Experts of a small language model.
Size: 13 layers, width 192, vocabulary 23365, 33.8M parameters.
Training: a variant of SOAP for the experts, 386M tokens.
Below are experts of layer 6 (counted from 0) of a mixture-of-experts language model. Rows are named router (the router's row for the expert), up (a neuron's input weights, with its number), down (a neuron's output weights, with its number) and show model dimensions 0-191. Each number is 500 + 40 x the weight over its row's rms, rounded and kept within 0 to 999. Numbers have three digits each.
After each expert's rows: a language model's description of what the expert responds to. This comes from a sample of Wikipedia text that the model never trained on.

# expert 45
router:531442453525449592538507475477484471547480441467477541526479505498511529500481499505434430499555510505440514487449516486555535542491478512516513500553544496533465577569487517533522505520602469492484513432467449511472505493464493439474451364441511514379425443490511498483458512477454538502522574493534455485484588528505495521537466492492500553516469460514465493510501551502547511527474611486440516490511540474534457524586489476424518480469457491499428555472572459504474493474508540431582539485534537432532509482449495512486498514431536539513491466435442534466482481452539548471
up1:500520430510523490472511490538501494483468452475507502507480539479549455460526513529489492490586567506540513520483491520560540531538516515467456468493499547477432455459525484514541536525546485429542498548500509501545458480504546385520503415480492475444503510498529408450515450457420445540562523475491507507478572498531468565546568535497508478459546516453467482479504421571543453469425585532486458512559539475459505420580552502445516528514492521535520558466536527507525482453463523478503473478411470495462441527502433509411509465595585542502458453538477440528567504493526520513
down1:517493551415419502492442516491539502478445528465554507484585535476530572491478420487561513434473525506452536448549434496462514411562467517504569503532457501512472531555432460469474528511431530548432483522539470489476512512516483487511468514493601533450578539480552544569491515460530437495480420544501411448518427453488525449501515542507514498547581578488477456489523452528494488509507467528543505550454474453552520554473426502493467479463515485486454524452538520473552572560476500478517445572502524537522473532478543509513565435489507545493458490552514498490535504522478531446
up2:557492491484476429503498502628529521479437467509499451453537405544459480539462466545482533547470466487531514507536530529519462487514414472472524475522495517532484493587508465475598564510510494511487476420557573499490433477610521506540521429443455561492558528562468471482512493491525506474519482526508501459560529515539537460516525479467418473545492550474545559510544430472522547538543439512533477503567505529500554478529511523468474484508537583503468513392472513473517467490512565489492456488522466469528540501450399466507521457413520509525515520495481536425508524558519525459
down2:508490505499504435521467512445503496492474511459463442505451492474515572486467550504444454447513562542483408510559571419388544446515443497543501491485488512429485427498463497544463504526548495491531530498488529554578483494394512534485527452530474473555480506470487419539514467561483484479502552586495586527463448472455525511527503467506468536477568541516565513535434531504524410476497533514493481439455525511519482539550446501572530499480499426555519467531542529541501530477505484541489499466467481502474457532571441508439509466504544535472443507533534447562527397485519440525
What it handles: List commas and parentheses

# expert 24
router:515428489491426509476488474535408478485421497499524463478517512519525492476455503511498502582453464548450474511497489461537524532544511535482496501545449468503537531491551438521420505500539476405497497502563524542506433451451490526505544495494500548417462505495511485453489580466482515590533477466469491503467555495579442490540479536564481536420474442531552463529548516509528524538496518514477554443570517474512529516488541483508513485462429544405452469552499483528436482573519519525464539560531534474541365462439473447596494486472477439508528487479507572546520499491519439489
up4:502540459488501550513539442493522550513504509459589459495539514533501447471520494506467507481475418534415483523543535484488543478512517496483463572516476536491501460590526560517527538526586497520492453449492490480539501522497520494621431534480527524582507406499491498457539504552540486507483503457489498558486583556558552552450504528530494517506506551578526533504461483495558407493543546493452579459549454550440492522475498481457511493503567471458469492476572452565529515546442519548448515502498538512462541501545497502539543508484508436547516490437466553436450590466523429541
down4:527490484469422453501569496447480493554472511503484526545498531463465504470465491509506478483536416547423514440501411517543436548450420436481518501477544474474534536439436438528560521424481428540530499508455529550434414487523541460477514508497496503424452472464494511539484519472497515515481484495458529477524489478503452526520572472506496545565492494470461510495519480507544586539500474490575470541404434485526504543482417483560485502411505506528512483484465502424455450468419580479513475461499490444499491518463537471543490396533497507473551557511479466499491429571537547520
up5:518427506488516544456570561512499548432472546502495472551533469522503482510527436505575462476466509432535508505502490520528502514516531491506490523466445517533503516519534511453522500470407503456496486487538439462401419502557499462555440553486492501514458441543487484439502532431505531512505519513553449538498512535513486451482453558477477473524394448521512489441489554494525539574525430442507508526467518474604463452546518599499567485481456521456504464466541502479497542524485481515456521517450512508518532452605402523483409542486490432550475503462433514447518475446487489574
down5:485541541492480451499459512412551514475572461444585522515464492525570458422541552554439512478463547458482431454518476481477569508496535511434557382558511470484488486512429508495516519514574474524449514493473506484483568481450437506506497514513493541448533508468463544497495526549527448524528553569438462525512538583485521419474552502517497493432504461495547512464496510555480566513443508562445505521587478502438505527462575475460521523537551448522554521534461524531498482505533486515487503521503531509509441486487482505500587424512408460486493528517432486551463505592473506507
What it handles: Definite articles and possessives

# expert 3
router:472503455532520528535580505433453433609478418514464442433373500483441501482451518474482464575438482514523481487490533477505443528572486533472520498553485496561516538485468423454436509513492474455500516490563505513495490502465465492519495465468449475471531508528492511448465523487472580550477531522468460475444526545531487504500501488469446453460462447409514457533498510485491544608519541464493516527486491428496396483558504487446460540443501481498523496528464431442419458527501459523514529519515464456447462472476486529546565510527505517552547470548470466407449509468476468463
up2:501476466561501583479549478502530562548505495560486481486464468487493510473538459472485514535549545498488435489491436512515485492497507445452572469562511578543500548541522523500499451587485432511491524458501473506507533535553518446456499528421533546485507413495571533443529432502465581577503462397451410492518512481502524474438507487507454450508491488487541475565522494528568540530604490573494539534467501433506578515529496504466429515537517440522552471509469497486561447465461445535470549488435506458459492462454518527504500436594521520454507457515472487523445529468496531538
down2:492574563555488501531534483512557437482502470578480489462556445546481485571469537521506535443450488521483493497525498549491508480547490510530505537450516495423501566470503508495474470508541450575401468474421496502494479486520530564641486504572521492508502557487521494447490559584503459534543505574481449507509562485450525567521519484503553406447504455420534551503486552523555459479448509535530497483414466481538459517468470512515505447532522494461544464531477543544483513461499558471489472485448492571436490501508503478477553466458504558532518564475463495455543410455484479445
up3:497464554493530524539485510471515435557494554479553472447554554550487489504473582496407515522564460542521504440503565586452524615489459424529533473483511526519501523457477512499549507493532458488455466521525593557450491538475507478494570440532532466455504516440391583497509430490495531468511510481465563474488423462536508482414547475533502496529465496592509554480446496500532520477511494517502488531564442484491455532552459472503530462501439538510550463486470516506493392493547530512487483462537533463516500567463518518535511560500433591552476457515514524507483486479511516554
down3:450447488533400491542509604506500560543491496489501467469453476545548472524499516523509479461515556477468515506487499470522567438520493503448459557552473481432553551536467467530530515485507558459542500441465539468519468486495539476538577556460430491506515381514565525531496527521510493534465506487437478561510518514390504475525492536491482448534514508493534557527523545478468515520477441503468526425551544508502523476514519529477530488510478521500560503490539498548481547518492557536467478462532476463620546474566496510443524468561567391440500515475485431447436461501481613501
What it handles: Date and number spacers

# expert 46
router:482486479560536564516536520482501501524497491518459482480488432519536469503537492493481521504478463447466539517524520496569508554555566508435528453466447514529472500539451507488553503527551486510512467450456426536509495475469519508544473489465506482518490464538484475390498539477504548487562477487563429487527577489543451487520441572550484484488550371504558479544527500417568567486496475434491532482434501507541535515499526495508481510479489556454532481522513511565497453509540572424455496546577487504462436502512568396605556524446537496514542472475463540454468486411535515435
up1:402485493514472607476485542508487467521534450501543477492503424588528481490481580489541543512463467448467511469496471502519507495469523518431502536504468511563518524478464504531421467522490553492449572543440502413434468477556517527485480513520523533514545421466535539484490486495497486520483495471526537472551516444530507494565421521473488513539477516505526437469540514523525557520458382482495510532510464491458486568477436528390618471484501517448422494524505392492536500474516572478465515559509529495548448535552523491537539543492509524484524500503569567526533534535440552478
down1:527500450526504594534478506564548556459614580535448503521517489520554506477520512466465525455542516483515518417485497499580482499502466590598486519486525434448526456537520498524516480419560470565514514467500471480521501502559494479519534409481519585529514585524544524487511485564606479489460523497529479520519583504487454540503493482468462535549467459487516485445454470550539534539508519517527446490521469483462494514536542529464503602486512449485591514553569540459517540498493527523534549447495518508530547535508481496528485511598437481507440458521523471471458531540516538554
up2:548546462464426528530550510466494513483469555504530489506510475483544516522487512552476491446495459482504481478487512482556487481482404527461472522487497529465441494482495515474551420459510439646491501593532417466428518536456486483458568472484544443548530471441469518475480502452541500541496539527468459498511396552512480492524494546516520423490538546530449532443518517472501574512504504537456513530460540460519515578560489468451553480511505443492482445521466508586442507514576496546457559507475544494436501512501524435548508554474459566503562461567557496461462433518463447471
down2:539485528473517439485489529418564526507464499507420454427548509523460493514520476458530466506530469511437536483533483446483557532530468516503472589552511532576441520472454479478518552537557497455572485477487489515479533547483500525446504476502503476505487481529534482478545470535505523476526469541471487442600488590487607504505489426547488521456506556530511542482488463527421525561469504488470591474499434543517457471448467535533569494529510508567511562508550492429428492540524456535490547423417447461544520499465519577443467565503513487548515441501467555547502526497482583522
What it handles: Table cell separators

# expert 22
router:505510492548533583528542487517448467528475439527524518497519460487491493510507561407503503461456377449516462479484500455484516512500512509543435461465465503501541498492481475509533558472553477476514488460508446489503391520435488392455519493445487500462473457500519477465484536549461522465520439415527536528534526511500454523495495504412520494506464430479499460539449556496517556500575495462492541495540493500532425501470513519477506484561452591484504551534517508474511443460504507500487519462518484483426561470500527413547546543397548556548571503449484492397475496442448583481
up2:529447527448532550445516489540531480507535499564619522541516459436527470440488451441614505462445499461502510433503487503419458468511572513451499484509477412515548457516468486546507487447543525457492456473470495509473425496503550442547476528494548534499462464538470464503497521439496508467556447465412587509542439557529494526519478572525526501486556465469476445526482549546459551491578492511461492568533503506529493509470449515492409523499456550534545520468491500501544485533540504499524495550467456484483491481520554512490473558434476623458530483543518489449424500487515515454
down2:426502513535507539487484411513425501469511494541501561478542514450445537494536517460432527505448439472479485499469552511567438500475491492571458542452434419548519497388541572520520485487496583511450481569550464456528541491528416499505521399485542479563510460494525482516493560435452496472506527512486443479456548500530529445538544436579463484498491500466504473547452489514523467461562494454504468505454437549504514490488473539536548545512527491535531559509495438458449516524482450494425533520500512460508515454460492479459515551473402484478524522580576522506459457514450538473
up3:475539517566497488464519522510575473444500484486444515521573454457470524437513461476516553557524508478448445469521480538460480528504568522456538484424467544473444521507499475499498464530512510501462512484458464396421457511491516519417510513490522438521503505464460494563469472470479503531502492475488417495435465541533533512538490573434462517496482498454424387542524498434509421469527521465526565516576541493454525453524554543554525422561485482580461552542450476461515444499523479466524510465560455562458472482475491492566485465437489394550503448522487498506491461506497467436
down3:512539561543499552482524419484478587470499497497477499509501571526500460478574400511514519451488523474495488496429537486557436508495486421503530483496521514521430497461480491472423520524382459479468474533548601498555506454462463508505466492482466503504464556562509560543522509435448471457537539500521558477531557496578512448398478479472523516513512555529559495459460527587504551502530562448582480523493520488552470522477492494479487540520558439478521528545479499553499508448517532454501515573567448445534556485524534462443580508508423532482519537524536500554486488505453479511
What it handles: Sentence-ending punctuation

# expert 63
router:467472466526554547501549406461463491468538490555501454489535472506543492501515503482480543533504469487499525500509509504540459579498595439502458482536534482496472494514461533520485572457586508439523554487456468509499434518416472506557506457514505495527506479524497523450512463426476523477503527497553444496449503569536483481490491492420533481444494474464535455592497500401489618521514563514445524504492521558509450456492511514454517491491444559504451510505507554551507528496523495455533533585569483417464442443537491485599430531437567453550564464527447485501452461469518502455
up3:540478516485509528444497515503486540515510545421521465560449532484565512460486522489493413554580479562495504583485533484486466537538540475534434434414570521468496561520497500517457500453525544571466499528420490483558479511505513492465646593557508497526539484488482547485498546483516478568532577485484538484473478511518513554514484460468557593501484467474516443509513514428472473459546492497428451461512484525474511444524565540485457503512503506522458533452467494474505548521570508582544516482485482543537485514449503484464532495480454500444515504542445414439513400482454531483
down3:492527424511531458596432542482567476449486549540445500561502452530565492477480517527548508495501490509463469507512471474492491468530507507524521517489510478458508432420579487540436486508524457438484480542450536495502539498491535387488441476488520526481499533554466539544514515503568519476507537500472525534439511424495516487444569475567469525472492561505424500501558502500533527507494523506518476427483487488503478501521477477386525420456405428472592461444431475525554450460497408514548496449571500499499483463579525467526481507471551522482480478513463441486491453502496458593
up4:479492503512514588538503539476516505542540493507429513527572457570579510456448543453487474510520517514548621483485447435557573489499554512528509515566522408512509530482455505480465496440551540452464552503490534441432533487502512469467486496497503497475523493502541505516533561524471520449488494503511558497521543458401467512489508530544461563507484537483588508418513500429471546523493499432456430473452517534473505509447509486551544503450518454590471557551483520555534536477512489491557532515464486554464471476422588501523517577447565530461500418517506479500443466549528521509
down4:572479458447532473534452502453570586445529563533518569395577506473547437544508519525566508477492512433543502599503457526463453517487393523438522457535510499456433489460478485498486556485489491520500425506525512480547490467491485518541470478468531487525517470537592593467488535553472518456513488455453529507497496501463448531450456496504539479477450450487507557470543458506419552498489557536493508428449530486518491524528505461501517497417479490497534476433531492490530456457431552493469547487448521523575443452557499503415480466518540469468538520538473540537509540459463469502
What it handles: Table cell separators

# expert 36
router:537472486521537473466519499486441529478445515495513523479457446476446493477490470470508483466485468538532493458502503504570499575557517432508532483550482521509495526493453495555483555457513420485516477480505484559488459561450445516494504480526461377477434403486520459357528508546425514599522516503457474495499500509550495549573486473563477510444541427523550461528491420492494513535534475503454501429507541523473500486449468526500551479465447513475529488464579482551504497541510506573576561603585506524492541499493477517548516557500493535537531457445478504501513469505581468450
up1:510452541537553499459533495459495490519520511441489523496487508537540516515503493506500468515424563507502436466574563450497483557512533489526477594530548504497517482479459504431469526457474447486422520489500535492534514458515465447516539463486579474501466528455474495503508515478616526569550484481486567514528427411535393475502527584584496480487547489460500454467522545478483422515555543444451509494486531525551452527552443474488448488524489414470502553513541496443563507509457528490539420544469491408554489505553503526487557467529506496481533512481522394496400516510504520509
down1:466478506530505494545485492570485544501510511582548401436509488545546515452508498517489545530477504460512547502466456576497445377558448522419489469506495511507554415537518471511486509463576486449529547544458529507400575435514569492479462553500445577488479472515434487458502519491512517477460490493506496513503503516544507486505477516485466508524530593498564467508491492547517510489460491501471547461417456496438462552489475505494508567482506516425495533497500469523502562518528505541492517487539462436516454483451520475572532409566494454508533501536399546550439549504451567441
up2:519550492483420511435495495518489441491445459490550432458439515549557489496489387505518482437396542539469483458462428487485510485557541466501552487442454463575428547506568495497488449555443452512495525491483565500497478569484507487468481485483480481474491461521459461509504526462510522547557456530480448514505486465434492539474518477451509527516489519419577470496577521476421555532453491512417534545470475530525480474457459524544557584418489477511555478474501513530446446445518440495458489496513523507546504518563545445547513463587478510494519411536469534509471540527511542481
down2:542485490542487472538479462498517505449450488510464504470530501556522480539421502564533526575498492511565559469518531463551536452565498441537519553519548540486491497555558444462437563548514485536537454504506510453493460493477470509514458578497493509528481565513543507425555457543543547534549509483489502414522508564478501470542530439408509544474514511475602456523532459517499439517508494418488537490449534470516570540503491532500411480526511480536537525486474482531510498458505491529480540491476529538613600503481526599444453477532493607507436503492476464512455497419461485496
What it handles: Articles and quantifiers

# expert 8
router:522503486517485569461545420492509504523451435557495500432437497545427495482446515510457531536475483491399522484503567426560431538564498521475518458461480598552472504437528529527471495543520445448506485496547505518519543526436493432478526468500492518512480478503457477519493486458459549530524512471467523475542536482547459546565559574531494493487522567584475464537449489522430539527481487451488459477492489536473438599545527447457526453525435442446522551496527509523386517494540522497491509522515423459449430541454536463522458512409522530500531490443507453537520469516489497479
up1:519518517469451559506497516543492515514430466489510477481494471593504513474520459551475535469433514511533557554510490456498388441558549531451473471482422501494501501560470454510587444482459407495535475507490501453529547492484474473491496385504506513532551531523446578584476502488520498491557443533527509520506524466504442536505462522469505494456551490512480401505488526519523566531524411505439554544545568513424495525514552477549505505508535543530476439500490488538451588535463508478463522569530486527453610522469483538520542459506527437488461487501476477511501582563549518517
down1:495458504510469416481454508543498455469434464503512517491483503452422525450488519523514505515353462545534490491518437483462523564484489577461497482423526545540480593489533488506429503521473469500557454422489450467552468547473500515446468512482485515536551449477551449473457507421538442494493476509542596470481424503511538562507473547570438514449535550506475509533511525590480492519429515519513497491451458490524468549528482487526557468555483509522480496493500430508539588545512518539481504535419430562527506426450533458493490436556485532500497502494542485453519466537487460538
up2:476520482494416532472553500550444494539479496525469549462447486475489526474501482600488562490442438521473558454529487472591498452487560537575522511423527491483467498463549521486482447471488486463456437457510506523513529499537505497509520467508456539547524529586512420528557502449449511479560541575489482503439491562530528529522447531475439541501519499506544489553477419515446563498515502447535574525476543567538567525546557557428506557570449451459486481480503503565548514528530476520557518535489507513477532585460454431576493444443515523435506527483517470544510511530515512443
down2:460567448491516543510560513465512479471484458470450450601580449468509446557522450477512491523541511538532485525512494601553553540502493507500499470476499512488497492508552531468476570483529562543496469575437459549477498442555489477542529536507537492517493534453582545448479557486554502504443513449541532497481500447537435492510484430491578496436523519528493500476472434515502469520469470537428527520595454533496522492551501521531490544480608555506526476493405501447474463514538460552500467561565492535523549556519455441472443503486527521496499477541437466550500484433557511586
What it handles: Conjunctions and subject pronouns

# expert 51
router:339506423469479509576569488495453464469445440519570471462486471509441491510496509517527483505497518472517503482493513421498462539508486429487431510526567554527535476491458562520477455483582505447581514516555540495505493428511481439530485487462443457500547511492513465507519485546479518543462478511542533452443506515544391487503508474477479555521447400467450478552499522497528503506503514471504512441507444497552515432547566510458530556550488526433471528541488520529505492501543505478546527454532483479531460475453448454508459538527488439480468482498507467512426396422551545460
up2:485499446456498575442493508540506437429532458453529551467564503499485531524478475493457494487514484439538506563543473422462440474487524477413504502461496503620455448548540507567480526458514488596542452536556525494525479504537445518505516490470513553442522494500436481525563425545422524453541479530473517499418446458427460438535485505573471512460560539518512530525426508444487508588488544505490428477525508491497548518461524437444485454484486534550439593562561510491480517516541503482488523558474497500442503475575492542461463490509513486484495503531451450490543551509505529482
down2:479465495424493470526455513479524489532501502469491473467526520447479536572500453526460545492508503481568453549584520452490459411518480519456520545465514501523458476446485526551523564512533544550553509555458518471547522523570462506432535525506507444506425437517447457534493523540526527501496548522526561415502498456561427462482449576522451488496497508455551530534501520526468453515545485529505467478504495534495437588449510452514458442485527479508481535581486536487448532557492482471540443496492491486448480480588549543517553412557484499593455398541504457500501552516467580554
up3:553476503461510510501541438534569512579532444502468548517524495551544525539519551501513520517494547495476504439499501467442482451470490482496485434549462509528507452456511489486485519497544507492539462486518420498485502515463557453472540611533458369517569508493469509575439533490482528455518568605530567514504491447492558497537515546543539477505458506433467445487457479573574464525531547471501510436421534472553476434561554550522549551545507422432532447497530536496505524513464518499527548494540511520499479590488473482431520568476516513510480466492476479502461470452424481527
down3:475552535462531521516449496476461562564569485512518412482534464519539577475476521474514492535557531500535461518498457457484505462462468554448445394503497455521410492535475453531499524538587535496430472521504474464496465474473427470497512572487469536434506448510485480486468534541489433521555554520526521465481512501506427520477575439517508531412440515524460498559499537476510558449506468504517440465430444498386455576497501506512503490547514489460466488558442563499519484481464560531535572521540462454529488525484521501508457495541422489414465512558525480526472510572463480524
What it handles: Mid-word name fragments

# expert 5
router:492487441574526512492528430456459484500509481486512518420518492526544494521446520456496426451511519523491448507477497472498520494538473559493482482528452547551533526519473445556446472413494484494517520446535516541549478474543510551453457496425501477470424497540476465399431484512475507454526483496473531501479533535543499529522556495480505475435493471487522439505518438411547516519499509428475487497521503515526460584588494539429552546490434531498513533499496573542499432487590510498598547526617535480497448493509463490528537564474494511509588468495501420507557499497487462394
up2:490476529487544435486552505517536488534416494506434578443518567531475526496523480501460539488479484530523472546515521502471509539515493564585446506470525437485457499450546548560534460534472481562435488526543544585401434441475484556513526542571490488508452511564492489476551420448545547479526519564498418413500534496508518469521492481445566460506476493564553497440510507535454485498518482450488587504465576548522482534473496468476527548425539556476426514511475532567517514458508474517552531503499502588521526541491514510557545584471473474520504466516502485503504553495543452562
down2:493500530605487524589554494520486512527519526545525572533438464496496539507507466518494551529493506515467528498492499495505493417522474504545626466495442438458454480515530497493421425498504519465475640488496475513487547455511475539530474533547506493562513517491525506583427554499550560524451491535506518487553481481462468433522513517525461557540508440498484523446578467502523494485471513490438480528510514419463561515527508569500522559522535445566482504500507504500413524452547546570474438465558485413511518463465488432497513535485513487504550571457516553439548465444477495483
up3:574517511494587490508447515560491461530517522483530526458491423598510501498571474597530455462545539538495478461511510530480541472428503556511416513439512486465525547536485467500472461481470411462442468600498541514496565528497483461486468466448478425461472537456464520428473495457494520508502503496490516560470423524532534515475577532538532564541441517539510512528486539461452557511520472496505481531499533528464431512564530475403554578502472555414492466513452453498544506539469489525538498553497560431535482555516554543558539528464529518514460456482481455464507500516540468456
down3:480522553530452439537444459481501471533465485526523477474482510454453573462437479481472540481447406456551521510503519559455502503547472556568456495559467448513514579533533466483496560419420394448454494491561509419485488482462495499508527512492482431536548474533537572489504532460533462524481520556511546558517438471507515478482562493495465476446523556579535472579544513466454548534512514529485471478492453486507485486450540520571453536530482536507506516452538523509483571463482494529554467569469488514546530451411515527452553440539459544456443458530468482519504426468550539514
What it handles: Table cell spaces

# expert 59
router:473519508498521494511495484537512472587437502524460470477414383547582535485566557475481488527521482493446437504464512507518491506502539452444467533437534524507490500495509474545502519471527505539562538477528518522466426460457549473451515491467492447507515367557437505449507488514528496502511515437495470422499528513511463477496514532480506558480475529489496498518494484483578552542447490510433569497603496460482528527478548501530551511464510521485503474587451549488508537471486667510548536510489464489510490528465410448538483524495534518476539489492489549412538507495575442448
up3:510502493485474449554441495566587453543477507443539510501418456416518444452443550479507456476487483439481468515521440488523570475419484477393477488525520518537539524463509520534477560495431435505474544427455461474482442495468506465542532479511484550522488482556464498497481497504509588562522487496476457507560534516502480506446507454534538508522491515519540525506615511439527480546527513527527472494509519537491524469563461566534549509566542494507492485540436562447510536528466491520493475534443474509475498483511488522584393510548429522495594476504452432528468556510410481523
down3:460477544502523541372536512486427590468537472544455483513507505534516546490575427554522484493478491522522428481463420561443462509526480531556508529541512514468450475571497472459525440451505552495512445456541579480511501402519522482458499582485528460461504508452501489474537548542507423487548480477474494497449514500517531479544516479451480481375471568490463476485467497495478509472491481476480477502474422394447487559437519502477504474474520495543504498457562453481523518411502566523510532475538479481544462443522458489444567539479528489481488579505505533448535463502535559520
up4:542460522575504557531537494470472482490527539459459507467489516529498511485528460511455532479496480537483536478370487490515493524554565427466441538548494521499414476473470469511453504447444591534498521557573549512486544551444477527516586558541475503510531468461477493491583568400536490523442547469414514500475514503526535467501531496462418521517485476523513538425525535438490475540491531521550564503538472506492556541528463529517500487551518514492477563556555438486484526451444462465476546534498456548503512511434492478505491497508572458535522473585481470455602424490497446503
down4:504492520524511428432479474543541551521480451454547463536529454449545463518437566501461503530483518557539513480551566480525523524508507519474493514600492509454532526465498534534527501535470475480523486471510480552485530397387501544444519503531486471492451526474532520539498523545472471446540471554467484536522470504525474554478500589545509468541556488474525505454437555501533551517437445487447493525460454574510583558520546445480532485511552475460489403502467519587489483534566434519443482502532590500455533428540533496552520495450477472452469524454435551542484471482582504477
What it handles: Line and cell openers

# expert 23
router:518420484494567517509560498490479473525480460497506490510516435486465534553445524436463549473524477449520548400486555448487500508534485512522484474527506462554583558548479484516488403507509504456438436462542512532551458510491459480463468456503461445541465485555435512490516520480468512448490560540469509443455501455526461456473528484566437569490478517501477495570569506501508559525556468506421483472508477532453590491508500486522552525450491511386452516514558492533416525542552606444468526520499491477551483488549411467589471514531488428526502503501490497455496439467480525491
up0:467494510518520536506518483458467541504463475499455525504537498518408479478498488526457520533495546554541506442444439486461528502416491476512514489528475479524506565474495556500450467536515599443458448473520479531451481490498483449545537511432455479510509519528456516441501433514568485528396482516512492491482565461593454482514469467576502520480543466444510489402454493488502447566514531518514556494504470522449548519539452567527533530507480420429501490553512458546508422505596491439468506506428467412483503508523413485433532551565484470508553493524473464486563551571459459511
down0:495567460496549467476483490496497505540413524454536519503557489563500519462532546494433543504503554485596589537525430497547456499517550453472478484465467485451488446523476472499533467554552519501564520537534455502562487539449539559466546510427559491442528504551559524473471547485498536461482517544518508456465509469555513524483507482486492437500514468549449455426479550530484475561553513531458512549469454489542528511478464490498554527493529515473569459535498615413499398571482442418521567506453540502462540497505555493522497436500586524539456550498527548441480466507516510525
up1:467495457590526504453538519544557502495533559543446511493404508495488502476462424492511471503462373521575547481510533518475421411481487466551493471509490522512551501492481502472536428482449478542458433508487524468481413477486529489492521468436478517409500532556512501502540549507478522488479478523547489490471542448554445510541447438550494509466513551508459402512563494521498554458527577468497514528517555415457560484482478514495510534538514556478457563547514503509450484467575564499523540524477483458509504436604474526457500549549519552470498560452543473531482493575511504519
down1:519475446537477472616479472534489555494483521536485439480457448450492557467480500494565540509521586538533506571560480510573477480499481512553547550519529376490508596510459518530508503499555497497502548418524484430497511470508490478528491501490504569549552525518401514433524538556447572472505530530442487535502525508494472500526540550533470409584456492502595524426507500512531490533515482540544496468468517501519444491556447453516469549440508428521526462502540459556465512484463458527487460456481516477456466590467525577499540518487531480502467526534522512490463536460479443540
What it handles: Name fragments, heading markers

# expert 58
router:517540477522511506514491525523493435555472361554548513516476485502441532490438546481498530479454474521455477438469503449538483521552497593487529462463530593528482548444485512570520511513591472444518513489442505524520525476428522416479515470488502529508509469517474438528455521475425522515493468489498546517523491459539472515564516540523528470481509543534501462532420517482506477513479537453482507496465521504491459554577539482445514494465377459413490490486533535492524518513502480548520491541498393481405494470513513467487474539402530594498561469410493511545494450517573505485
up0:514455471443430490427585434573478604490551523490467479464476507486522493471500482507466481495481457461502485492575477491615515499486608451475547573461547510467498456512420519471525555493572512457497488465411461460473469522562514496539519456411440467513489512505519439559514495493562482487537536522567464503487494507522486508466510492506488448508538595445499452542509485534465557513508531498508490505469508582520506527506464513494429539533485492541502557492592537553475483549470501529509570398461462475499504488562492433541463514518512462519460530457531524576537474449443501481
down0:467526488584545529541475469459456457506514565470455486502493550455506510504589476587548502444528529574486506585508450526514484472523527569443504555506479501467534508494453495492545521485502493525531578510540479501472509464516452586577515482447466523521545485444470530491499478501512554476455533501565487492545456512458419444465553587496474471429446517496429470480547429509520427487445506542506494450482511560495482487468430474539472556540426442490559558515456417534531478464522471466494539528514585430564514475518479498491542535472498551506434510455501498579465473500481469573
up1:490527522449502520494570493498531513449500528593539523513523467555491494501535538565501453483562586568510492488496494536504555528492463388448555507481492557525503458460464475519478508500475513537456511520410512562526497570445375486559472546488479539444505515503490539521485513499437520560492496491473495488478553465481517442497438500585494503444401462520491477518519482515574497507516468543455526442513460570544492474447530532508510497535523480543438619502497473522511458472438471456470510484505500521557520461473462436502496477497533532543436419426470503428505468486511537612
down1:458507612564468547468500488518535442462433370479464519552581492456519557473402446486523497503476455443511408492480539452449512561547521560554467558468483482501482568542543578489492438499450448483483509542454499425514551503493482508510507481498548473563524397529503509531492515518579494444506535509476493497541414473480456541500527447474535551556493510506495498529534598448552492461523471488527462557469558515494454482483456492518526472519494492519554501464529492504479589554530561566477527540483509501473506533445565447482533545493534532505510524521521501514545527485509519465
What it handles: Coordinating conjunctions and separators

# expert 62
router:481534471513484490491532510415486490504495486396529490501497461554490517490498521477505559514491468565432451482434507486502435539524464511402500477475470433502487520552537496464498511474497445482501502576522478556472474399514511430453464455493520537444469501506466509429429559470454497542523455449528459508507512443534466483479442566522536569470491545526524453500524482533526490602564536513497483433522521580546491501525437475403486499540510513488460527554425470551480493502505455420493517515528505490443447491469508508543448475375509536577540450413458493528515454451539491488
up3:538582492500412508539510537473470568499488476460549461442543477506433533449525524462546550448412596471518503479481515530549453515421531524492500413478549503513475515468521551527558517472541490453483469513526481541479470445487433484502491487520503527503510493478422451448441447476434479487548551477481493476484546495379414489495493482527532538541491562504479441473520566479484490550440433489539457475485539566470581565499524548435502522498558519527520480451555526513464466511478485524469468498560542525525489548517548542473519497537498509540513417403487469481489524452523565429
down3:553444529455471485443477504511507480496459467518424523562436447453421477498550484461540478569486493523518541496509424535481490545509491461501462552478486500530521435463440397578577511508538496522444476462499430461526485505504506440463446570470489452524571501447574410511528526555551450525451546456516518440542463451501566484562495442507510484485533457478457517513515510529463434457507495566538501486475514421426453511507486560547500524466485547518508497450497504450493522515492520533520519547527485587488489485474489461467479557500476498501459524544418576437591485484465444453
up4:543484519413437451503514465507439531557422501492475512508557550459528509438489555515494478566508583486429427537507506466471573476460479544480416481532518492557416409518512484572526512505503477530528549435535550508490520501445494466473462488449515452480444493450583474528533426540582465508555447455495511497510487514455509496515456458467514569442456514522519549522461478538501524487569537494484500505443437475467523505452463473485516544518467496453495547551462502501498526516501526456484463555595451466501548537469553549595536529446466591464443492479512512499447471480453521486
down4:479497516497526436560538518492475483427474466490481430524525518489579473523515504411497500557523463484462501558590522563538468515451462549485468475572540530524476483482468422516523507515513508471531510516480452451583446477520601566518438467530451487485528557548442487460550512539550565575423473518443486503489498469446513504469479581560483493527542518443537504441520455487499493464494476597517485453533477504490495523490499426460472465515473463422561494504516501587521481436452506480538476555529437504486472483477486443584475515509552458479533445535480523590474495550512566534
What it handles: Possessives and object pronouns